python train.py --d_shared_expert=384 --activation="tanh_gelu" --lr_router=0.000254 --tie_embeddings=false --init_std_qkv=0.0333 --init_std_o=0.0333 --beta1=0.9 --beta2=0.95 --lr_head=0.00684 --final_lr_fraction=0.0 --batch_tokens=[65536, 131072, 262144]
Below are experts of layer 4 (counted from 0) of a mixture-of-experts language model. Rows are named router (the router's row for the expert) and show model dimensions 0-255. Each number is 50 + 15 x the weight over its row's rms, rounded and kept within 0 to 99.
Before each expert's rows: "comes after" lists some tokens at least twice as common just before its tokens as in all text. This comes from a sample of Wikipedia text that the model never trained on. Tokens count by the router's weight.

# expert 28
comes after: "\n", "|", "---|---|---|---|", "|---|---|", "n", " Go"
router:46 55 32 20 39 52 56 58 66 55 67 47 45 37 56 73 75 58 68 36 63 67 38 52 45 13 53 79 67 39 29 48 62 34 59 58 20 34 39 42 43 57 42 32 26 71 33 29 38 22 25 63 44 56 47 36 39 68 76 48 26 34 63 35 27 30 49 42 38 59 28 40 55 65 45 65 50 43 45 60 55 45 53 58 60 29 48 51 32 56 38 40 53 48 63 66 56 44 54 77 28 30 72 65 58 53 25 44 38 56 35 23 37 40 51 45 48 51 47 64 52 59 48 41 45 36 56 08 37 41 52 69 74 75 50 49 70 48 60 50 33 51 60 50 50 71 51 39 47 38 81 37 39 59 44 53 65 67 70 78 34 49 63 28 58 62 66 60 34 53 49 55 40 54 53 47 64 47 65 56 46 57 47 59 57 88 76 82 46 48 28 53 49 54 77 50 59 52 48 35 49 50 37 68 63 22 52 72 38 78 61 68 21 36 41 41 18 38 51 46 80 47 53 48 39 32 88 16 43 56 56 30 38 16 23 32 51 53 60 38 36 48 77 50 54 67 39 68 50 34 32 62 48 23 59 68

# expert 6
comes after: ",", " in", " of", " on", " from", " and"
router:63 55 62 54 58 42 74 56 42 67 55 65 55 24 02 45 67 32 57 51 46 56 36 52 47 48 30 52 69 36 44 52 67 40 43 51 55 43 47 35 49 36 30 41 47 53 60 48 72 34 33 35 63 42 36 37 40 51 54 58 70 13 55 33 29 44 27 52 53 62 35 54 68 58 61 53 53 52 67 46 55 44 63 69 59 58 83 47 64 55 41 41 71 55 39 45 73 35 06 43 51 58 27 43 33 43 48 53 29 65 29 72 73 46 80 75 67 59 60 29 38 51 59 36 34 66 30 65 27 57 39 44 44 51 20 67 51 44 76 13 36 70 75 50 15 56 39 45 45 40 54 48 58 43 64 44 36 57 57 63 34 68 62 25 26 72 55 38 78 43 57 62 45 46 55 61 81 29 39 74 46 63 51 30 37 77 73 37 45 56 49 48 70 87 52 38 44 67 47 45 37 29 56 47 29 48 42 36 46 34 21 59 49 43 55 63 29 32 53 39 37 58 33 35 57 41 39 54 38 55 57 46 40 42 36 31 46 69 08 40 66 68 43 29 25 59 29 73 72 32 51 68 36 56 63 40

# expert 29
comes after: ".", " =", ")", ").", " 19", "\""
router:45 42 79 60 35 11 72 71 47 61 47 55 47 58 47 56 47 59 47 48 61 47 34 55 79 53 65 59 24 55 44 60 41 48 44 53 57 44 62 66 46 57 48 57 45 35 38 41 60 33 57 35 44 53 80 12 48 55 51 68 68 42 35 48 28 34 41 62 07 64 38 32 47 29 48 41 64 43 17 46 49 46 78 63 24 33 77 41 54 66 36 63 78 31 31 27 43 44 65 37 29 35 43 58 52 40 67 71 05 58 38 44 73 61 67 68 44 70 42 42 64 68 61 56 34 35 64 48 46 89 65 82 37 42 39 45 70 42 48 58 53 28 51 42 79 44 38 16 46 31 47 48 61 69 76 54 36 59 43 51 43 57 38 33 24 39 37 40 22 34 52 73 54 56 77 49 73 68 45 67 36 82 50 71 72 48 37 65 18 51 33 50 49 42 51 59 53 63 59 49 46 52 18 56 54 69 39 69 40 38 65 40 27 52 69 55 25 32 69 71 66 43 68 44 56 55 58 60 27 62 51 38 37 65 64 46 59 46 46 41 45 52 46 38 47 59 49 41 36 55 76 51 66 57 47 31

# expert 16
comes after: "-", " p", " ", " P", " a", " ("
router:68 41 70 43 52 50 35 44 49 45 61 47 73 69 41 42 74 35 69 61 53 64 26 41 30 53 42 43 52 39 38 66 71 47 84 52 67 81 26 32 70 27 56 30 52 39 69 36 49 61 59 15 46 42 37 51 41 62 29 43 32 41 51 73 76 60 31 30 63 18 62 39 53 43 38 55 57 42 30 38 58 57 51 75 51 41 54 16 51 23 12 50 38 54 42 66 49 77 69 56 55 36 65 33 53 38 27 61 43 65 54 28 77 74 55 75 66 56 68 29 44 44 42 49 47 24 23 37 57 38 47 63 54 32 52 84 44 61 17 57 40 53 47 28 38 47 78 37 33 56 62 44 39 58 37 45 49 41 58 53 32 53 56 56 48 27 42 65 45 45 81 73 46 75 57 33 81 43 44 71 31 57 57 41 37 32 60 50 52 38 69 53 80 56 49 70 56 85 65 37 61 48 27 38 57 42 57 28 44 49 55 68 36 52 56 57 38 40 56 53 68 49 27 88 50 27 39 46 48 49 58 24 28 36 25 29 71 41 59 52 65 36 52 63 39 42 46 51 44 48 50 52 80 48 58 42

# expert 22
comes after: " the", " a", " The", " an", " and", " his"
router:42 52 65 42 52 65 45 46 44 44 35 55 54 37 16 48 78 63 41 44 32 53 38 59 48 77 57 59 62 45 58 56 71 37 65 45 61 41 54 62 57 33 36 78 55 50 26 56 38 47 44 39 37 20 32 65 50 59 82 45 34 38 30 44 34 29 42 16 60 36 68 48 51 61 53 80 65 54 56 29 62 57 62 33 60 38 45 52 74 46 55 41 52 44 26 64 46 60 25 42 49 65 64 25 54 77 36 56 27 55 35 76 67 30 67 58 34 59 42 56 79 41 52 71 39 65 73 61 51 66 42 43 46 63 61 43 62 46 50 77 46 74 65 27 45 48 47 43 42 53 61 29 39 37 52 49 32 49 53 47 66 21 65 70 71 48 24 76 47 34 51 89 51 63 22 35 54 33 67 65 29 47 46 39 59 41 62 48 54 60 49 41 43 39 57 36 44 44 30 64 39 27 39 57 69 59 56 59 42 22 48 33 65 60 81 22 55 50 79 54 34 53 39 99 42 52 71 65 16 66 50 31 50 44 52 37 68 48 38 43 53 82 85 21 54 73 64 64 45 44 36 47 52 66 75 36

# expert 8
comes after: " S", "S", " M", " V", " Al", "M"
router:54 53 49 33 43 51 61 47 68 42 45 49 65 77 48 83 57 27 38 53 54 51 55 47 71 55 13 58 55 51 53 31 47 32 59 28 34 35 27 74 59 31 48 36 53 59 39 23 48 36 74 59 34 32 63 28 51 59 34 59 57 32 26 28 62 28 73 34 41 41 63 36 18 59 15 93 22 63 58 62 40 69 55 36 49 40 47 32 35 45 51 41 49 56 30 46 59 60 46 73 46 40 56 63 40 64 23 53 25 06 38 47 32 33 36 80 53 40 54 76 31 48 63 57 72 34 44 51 22 35 27 46 74 37 19 59 52 54 52 41 42 48 54 45 32 60 56 38 38 41 64 60 56 35 36 38 59 58 43 56 59 26 71 48 56 51 42 36 47 33 37 57 35 63 72 43 21 42 51 51 73 58 56 28 50 57 40 53 43 43 51 32 77 73 42 43 24 78 56 51 42 71 37 71 30 81 45 38 50 51 27 48 33 74 41 58 65 33 31 30 71 53 21 55 61 70 42 34 65 59 54 47 45 45 55 48 44 51 55 51 69 58 39 62 28 53 54 64 73 24 54 43 58 80 61 45

# expert 12
comes after: " |", ";", " (", " 1", "–", " L"
router:61 65 71 49 20 39 24 30 38 33 20 59 66 41 38 50 52 37 33 33 67 48 52 37 49 54 64 63 57 64 50 85 52 62 62 28 09 51 54 42 27 35 53 70 42 67 42 48 60 31 69 61 64 31 50 34 36 50 54 57 73 26 28 36 44 32 68 69 40 13 44 31 47 66 54 38 35 52 42 39 89 63 73 46 32 69 43 14 39 60 64 66 60 28 47 24 20 47 24 75 21 40 57 79 33 55 49 51 61 31 51 40 45 66 42 51 51 60 25 61 48 40 39 52 34 69 39 47 56 57 52 65 58 37 48 52 83 38 68 26 31 37 62 55 69 51 47 50 52 24 66 57 49 37 46 44 23 51 33 74 25 36 44 62 63 59 55 59 41 46 57 64 36 66 65 50 36 75 69 60 50 61 47 32 34 56 58 56 49 47 50 32 43 40 51 50 49 56 60 71 46 41 62 50 43 69 58 73 21 53 61 42 34 47 31 76 69 46 31 68 54 24 39 66 44 58 55 26 49 65 80 46 38 40 41 58 58 84 32 73 75 64 37 38 47 43 24 43 53 58 56 57 48 51 72 58

# expert 0
comes after: " |", "n", "d", "ver", "or", "u"
router:42 53 87 65 37 30 52 37 29 67 58 54 49 36 76 36 42 59 41 75 57 49 39 33 58 27 57 31 41 39 33 29 61 39 41 42 14 68 59 66 34 69 66 51 57 70 34 28 35 53 33 72 75 61 51 56 80 46 55 59 74 61 30 65 22 66 57 43 27 56 49 77 43 66 51 61 64 22 47 42 53 38 60 48 56 46 37 35 64 99 36 71 58 52 61 53 27 69 33 66 30 48 50 55 61 44 42 44 31 54 62 44 34 70 67 73 53 44 58 63 65 62 47 40 45 46 39 38 42 59 21 66 68 50 50 40 44 36 47 54 46 44 49 61 34 64 42 52 69 51 70 46 58 52 78 69 40 36 58 49 18 41 69 27 38 61 36 46 65 60 59 67 46 74 38 76 39 76 57 42 64 79 63 41 41 30 51 58 38 86 38 47 56 62 60 38 41 47 46 53 27 47 36 66 59 56 40 58 54 14 30 44 30 53 70 22 68 12 63 74 28 42 68 41 56 33 65 46 81 77 39 45 30 34 45 49 59 48 25 41 46 71 39 32 44 61 59 43 40 59 61 49 57 46 55 52

# expert 21
comes after: "s", ".", ":", "\"", " \"", "es"
router:84 81 53 47 44 29 60 26 57 60 44 59 68 36 52 55 42 34 58 56 49 36 61 30 69 53 51 65 66 42 57 76 48 57 70 28 52 47 50 40 29 43 51 46 49 72 73 44 31 57 76 30 33 59 47 29 54 74 61 70 55 38 53 26 73 63 30 48 37 61 48 68 57 40 56 51 48 56 77 39 47 53 29 52 38 37 54 47 48 41 36 88 60 49 44 60 21 51 46 54 55 63 54 55 16 52 51 57 30 59 50 44 57 38 67 54 26 44 61 47 62 37 47 62 51 30 67 38 44 77 56 38 42 54 52 56 24 61 43 58 29 45 60 19 99 39 31 43 71 31 47 14 46 38 40 58 44 33 17 73 39 64 43 19 62 29 34 76 34 33 64 77 32 62 63 51 56 55 61 32 28 33 62 52 50 41 44 50 55 58 27 46 32 73 60 51 28 54 46 38 41 67 26 54 74 68 52 42 57 45 57 53 42 40 59 53 37 39 68 31 56 69 28 60 51 24 76 52 58 35 54 33 51 35 32 30 70 59 58 46 62 64 65 41 47 64 55 12 70 45 78 42 79 60 73 61

# expert 13
comes after: "ci", " ", "ri", "com", "ic", "im"
router:57 39 70 32 26 46 39 58 64 63 50 31 63 62 51 63 53 41 45 46 67 47 21 37 57 49 28 41 36 58 46 52 73 66 47 39 35 57 39 36 32 46 41 51 45 74 52 50 43 59 52 38 73 72 60 57 66 58 62 40 67 50 45 58 66 53 54 59 77 44 34 48 29 56 39 35 54 58 67 58 48 66 40 43 51 34 58 61 89 69 61 77 61 67 34 69 63 68 45 64 51 27 63 67 46 31 38 57 26 37 23 36 69 55 52 44 51 70 39 82 55 43 35 47 38 20 57 63 77 44 61 56 37 45 29 43 70 27 46 47 40 59 59 41 72 14 35 23 77 36 49 49 51 52 69 65 20 42 35 39 58 30 61 23 56 28 62 83 70 26 41 39 56 45 58 69 47 34 53 58 42 65 70 59 42 48 67 41 64 32 50 23 45 42 45 31 37 58 67 41 39 42 62 66 56 31 49 82 34 75 32 48 48 49 42 31 53 79 67 62 30 35 51 46 60 51 25 28 71 35 58 24 68 75 29 35 31 67 26 54 74 49 68 45 27 70 68 43 59 23 57 54 53 77 54 75

# expert 23
comes after: "s", "ation", " part", " University", "ment", "ity"
router:63 71 46 59 49 48 66 43 30 36 43 55 64 29 42 55 58 47 53 47 12 54 56 54 68 11 44 44 35 37 20 24 47 29 69 22 61 46 24 45 44 76 53 49 26 48 39 40 33 34 57 44 56 50 60 37 52 83 55 53 70 57 35 43 24 58 34 20 59 52 40 38 49 38 49 34 56 25 65 60 65 39 69 38 37 49 45 62 42 86 40 54 54 54 53 38 63 55 56 70 65 61 30 32 69 47 48 57 48 66 07 59 57 63 63 80 75 31 42 25 45 37 58 49 58 29 72 29 51 33 55 33 37 56 43 63 36 46 38 55 26 47 52 41 12 55 30 53 55 55 42 55 73 54 62 51 48 61 51 56 27 57 52 80 43 61 37 62 55 37 45 64 64 67 23 52 80 62 52 73 30 50 77 48 55 49 74 39 48 64 38 45 16 51 49 71 43 51 48 65 53 38 49 16 59 58 81 49 62 44 53 72 32 41 37 54 68 40 79 44 26 59 54 30 64 47 33 29 70 80 54 27 19 48 56 38 73 59 32 63 73 35 56 42 46 34 39 50 25 52 58 55 58 40 58 42

# expert 3
comes after: "\n", ")", " 1", " (", " is", "Species"
router:77 77 58 40 39 44 44 38 68 48 43 34 48 38 27 49 37 38 29 80 46 53 60 58 54 58 33 58 71 51 33 71 59 28 49 20 49 60 52 42 45 60 73 49 41 48 34 57 23 58 56 49 56 27 41 45 61 66 72 61 41 32 12 52 46 41 30 46 67 56 73 69 54 51 21 74 77 24 43 19 44 69 67 41 47 44 61 73 58 35 63 60 40 52 43 45 48 55 38 70 64 52 44 55 57 59 73 65 20 55 19 57 63 77 52 74 55 52 61 17 64 60 56 61 43 51 50 41 75 26 50 53 44 43 43 76 52 67 58 50 58 65 56 33 26 27 52 43 43 61 53 15 52 25 13 21 65 49 35 59 43 34 72 46 49 73 29 40 55 50 46 65 50 52 48 49 56 50 47 53 45 86 37 57 41 70 73 47 38 44 58 67 66 52 35 68 41 67 36 45 41 87 53 56 68 29 53 40 77 66 76 56 58 32 43 53 63 51 47 46 45 65 35 59 48 25 61 14 20 35 52 41 44 60 25 45 52 59 28 62 46 63 77 64 18 52 63 55 56 44 60 57 32 38 52 30

# expert 1
comes after: "ed", "s", " tr", " h", " cl", "ro"
router:43 20 86 36 53 56 40 59 21 66 63 38 47 52 51 18 33 48 21 41 28 48 53 26 56 36 57 43 51 56 67 32 49 45 83 54 45 43 73 36 57 29 62 62 39 69 71 51 71 39 78 57 58 30 69 55 59 65 47 55 41 51 44 46 51 64 69 44 48 69 45 58 42 68 48 59 50 34 62 45 45 78 64 44 42 49 80 48 38 34 68 60 31 65 34 53 35 68 52 50 31 44 41 20 26 53 29 57 33 47 18 47 47 57 44 75 34 40 74 28 64 47 45 48 38 47 45 54 45 60 65 51 72 43 42 41 22 71 36 30 35 65 60 31 36 73 57 48 58 63 33 08 72 77 54 77 39 69 45 62 65 35 60 57 34 50 44 46 44 62 44 61 69 26 48 18 60 69 66 57 65 50 51 54 44 56 55 42 21 40 49 48 41 52 60 52 53 66 52 49 23 30 40 76 42 50 74 65 45 43 49 29 40 53 71 23 39 66 64 85 71 71 66 62 34 16 67 55 53 49 56 06 49 49 51 44 49 42 52 73 71 55 78 29 54 67 56 40 42 35 57 64 44 37 39 50

# expert 4
comes after: "\n", " |", "k", "g", "i", "j"
router:66 82 44 42 30 32 83 43 54 33 45 66 35 63 52 63 37 53 19 41 55 73 41 38 57 59 58 74 60 41 24 50 36 41 69 48 22 58 90 57 52 48 50 40 43 78 57 48 28 48 20 68 73 19 59 43 63 42 54 62 71 18 42 23 52 54 58 34 54 69 51 41 21 22 40 71 57 61 67 43 35 50 72 69 56 49 61 35 52 55 38 42 40 46 60 66 41 53 51 54 30 45 56 79 49 58 74 52 39 73 55 24 57 70 65 51 42 44 57 46 66 33 53 54 27 66 15 23 67 52 44 58 70 63 32 29 53 49 26 43 20 61 57 54 50 48 52 38 38 44 45 37 60 49 26 63 58 73 52 53 54 29 55 52 59 40 46 64 28 31 37 43 44 55 44 29 67 70 57 60 53 42 26 28 69 41 58 61 50 47 23 25 54 27 33 72 43 35 33 45 45 68 37 50 32 77 54 28 74 45 33 33 35 31 18 52 58 52 64 65 41 77 80 40 47 59 57 28 60 78 52 57 58 41 44 35 35 83 47 36 47 66 58 59 66 50 58 41 67 42 37 44 38 62 55 42

# expert 2
comes after: " re", " Re", " con", " dis", "p", " Con"
router:44 53 34 12 23 33 44 36 66 34 48 51 54 64 41 66 53 45 57 77 41 40 26 52 71 60 76 34 24 48 32 65 76 21 37 20 39 51 46 63 20 38 46 52 53 55 58 57 61 43 62 71 71 52 78 49 55 52 54 51 58 42 78 53 48 50 67 50 77 42 41 30 57 58 42 54 35 45 45 64 48 60 66 50 26 50 72 53 59 50 10 90 63 53 42 57 48 41 55 67 45 39 63 36 64 55 30 60 60 22 48 43 72 77 62 33 21 60 68 30 37 26 35 68 48 32 48 50 66 45 71 76 51 37 41 72 58 34 22 74 45 63 56 44 43 48 82 51 44 61 50 37 46 53 61 42 41 46 53 13 64 43 41 65 49 80 37 49 72 59 54 47 53 85 38 53 60 54 52 70 37 32 61 52 54 69 70 46 34 33 37 18 69 54 74 55 51 36 27 50 55 38 17 61 38 48 40 62 56 57 48 75 31 58 49 53 55 48 57 50 45 83 36 57 49 40 31 29 28 48 67 61 44 42 53 49 31 58 36 24 44 55 56 66 54 35 34 40 65 37 87 54 61 30 34 64

# expert 15
comes after: " was", " is", " it", " to", " It", " he"
router:59 76 42 43 68 32 68 61 68 53 46 22 43 50 23 37 63 34 50 41 38 70 38 44 54 43 52 68 20 42 41 42 47 53 80 52 55 64 35 79 50 64 55 30 24 43 49 12 31 42 67 46 55 56 58 55 66 44 61 54 67 46 22 51 33 31 72 34 60 49 41 28 62 49 13 52 66 38 69 33 84 57 45 67 49 45 62 59 93 42 54 58 43 69 29 57 41 70 32 46 42 29 72 57 34 59 24 47 69 31 16 47 57 46 57 72 73 50 67 40 25 35 65 66 41 31 60 28 56 37 46 54 69 78 43 48 26 31 58 48 38 46 87 43 52 46 68 45 33 66 57 42 56 34 47 52 10 35 51 79 74 51 66 43 70 49 49 53 67 44 46 75 25 68 35 48 75 58 26 49 51 50 35 56 85 65 67 57 49 47 55 44 47 62 53 63 62 39 53 59 52 42 28 34 31 64 57 46 55 17 65 83 53 64 29 43 41 46 46 31 52 66 61 57 26 59 43 41 55 77 50 34 53 59 50 54 59 53 17 49 52 51 60 60 44 54 46 68 59 46 69 44 65 57 53 66

# expert 24
comes after: " ", ".", "-", ",", " (", " V"
router:45 26 50 47 54 55 55 34 40 58 25 55 69 61 57 69 64 44 50 63 51 56 30 29 82 73 48 65 67 42 60 35 46 21 81 26 44 53 40 56 74 28 56 50 50 80 39 59 71 33 53 42 46 49 83 51 66 42 30 52 78 52 37 41 50 41 29 56 70 45 43 49 60 26 51 48 45 44 83 42 50 49 57 44 43 37 40 39 52 47 28 71 62 37 58 28 37 45 42 73 64 76 72 48 73 74 60 60 58 42 56 54 62 37 39 40 63 61 90 54 50 17 79 70 34 45 53 25 41 48 56 30 47 37 27 59 63 50 57 73 26 41 52 20 23 50 67 50 34 65 50 22 51 46 48 63 32 47 24 57 21 29 76 62 44 38 58 47 50 23 50 65 47 29 48 58 51 51 76 33 45 53 64 50 78 50 54 45 49 59 36 43 36 57 40 61 58 56 45 40 17 88 37 48 73 49 53 20 38 53 58 64 44 36 61 54 56 35 55 39 61 43 56 78 42 50 56 65 65 71 66 39 24 45 57 44 74 51 41 70 69 76 68 49 44 34 57 68 39 30 24 46 77 72 59 48

# expert 18
comes after: " the", " a", ",", " B", " C", " b"
router:74 37 45 56 48 51 60 60 60 55 71 55 55 57 40 38 45 38 59 69 56 60 45 22 61 51 54 19 52 40 39 30 46 62 55 35 55 74 61 28 42 49 43 59 54 44 60 51 83 28 09 55 41 52 84 51 41 53 35 43 68 55 54 37 26 53 39 53 66 41 63 26 40 44 28 59 46 50 71 65 74 59 49 58 59 42 30 30 40 74 36 62 70 44 64 46 54 37 56 63 33 72 44 32 64 68 34 61 27 25 50 18 36 59 62 54 66 62 44 40 53 39 26 62 72 67 45 42 78 43 77 31 53 57 56 59 41 47 29 50 43 29 78 38 77 64 93 48 14 52 38 47 53 29 54 69 35 41 59 30 26 52 31 53 31 53 51 64 34 42 53 70 57 50 30 81 61 63 59 65 42 49 32 43 61 47 69 59 57 83 45 47 70 50 35 84 75 38 45 40 52 34 32 39 34 43 55 56 50 26 43 57 26 43 64 68 65 39 31 59 71 58 27 25 59 60 38 34 42 76 62 52 38 73 35 39 35 62 66 47 65 77 76 27 60 48 36 38 62 73 50 47 36 63 61 55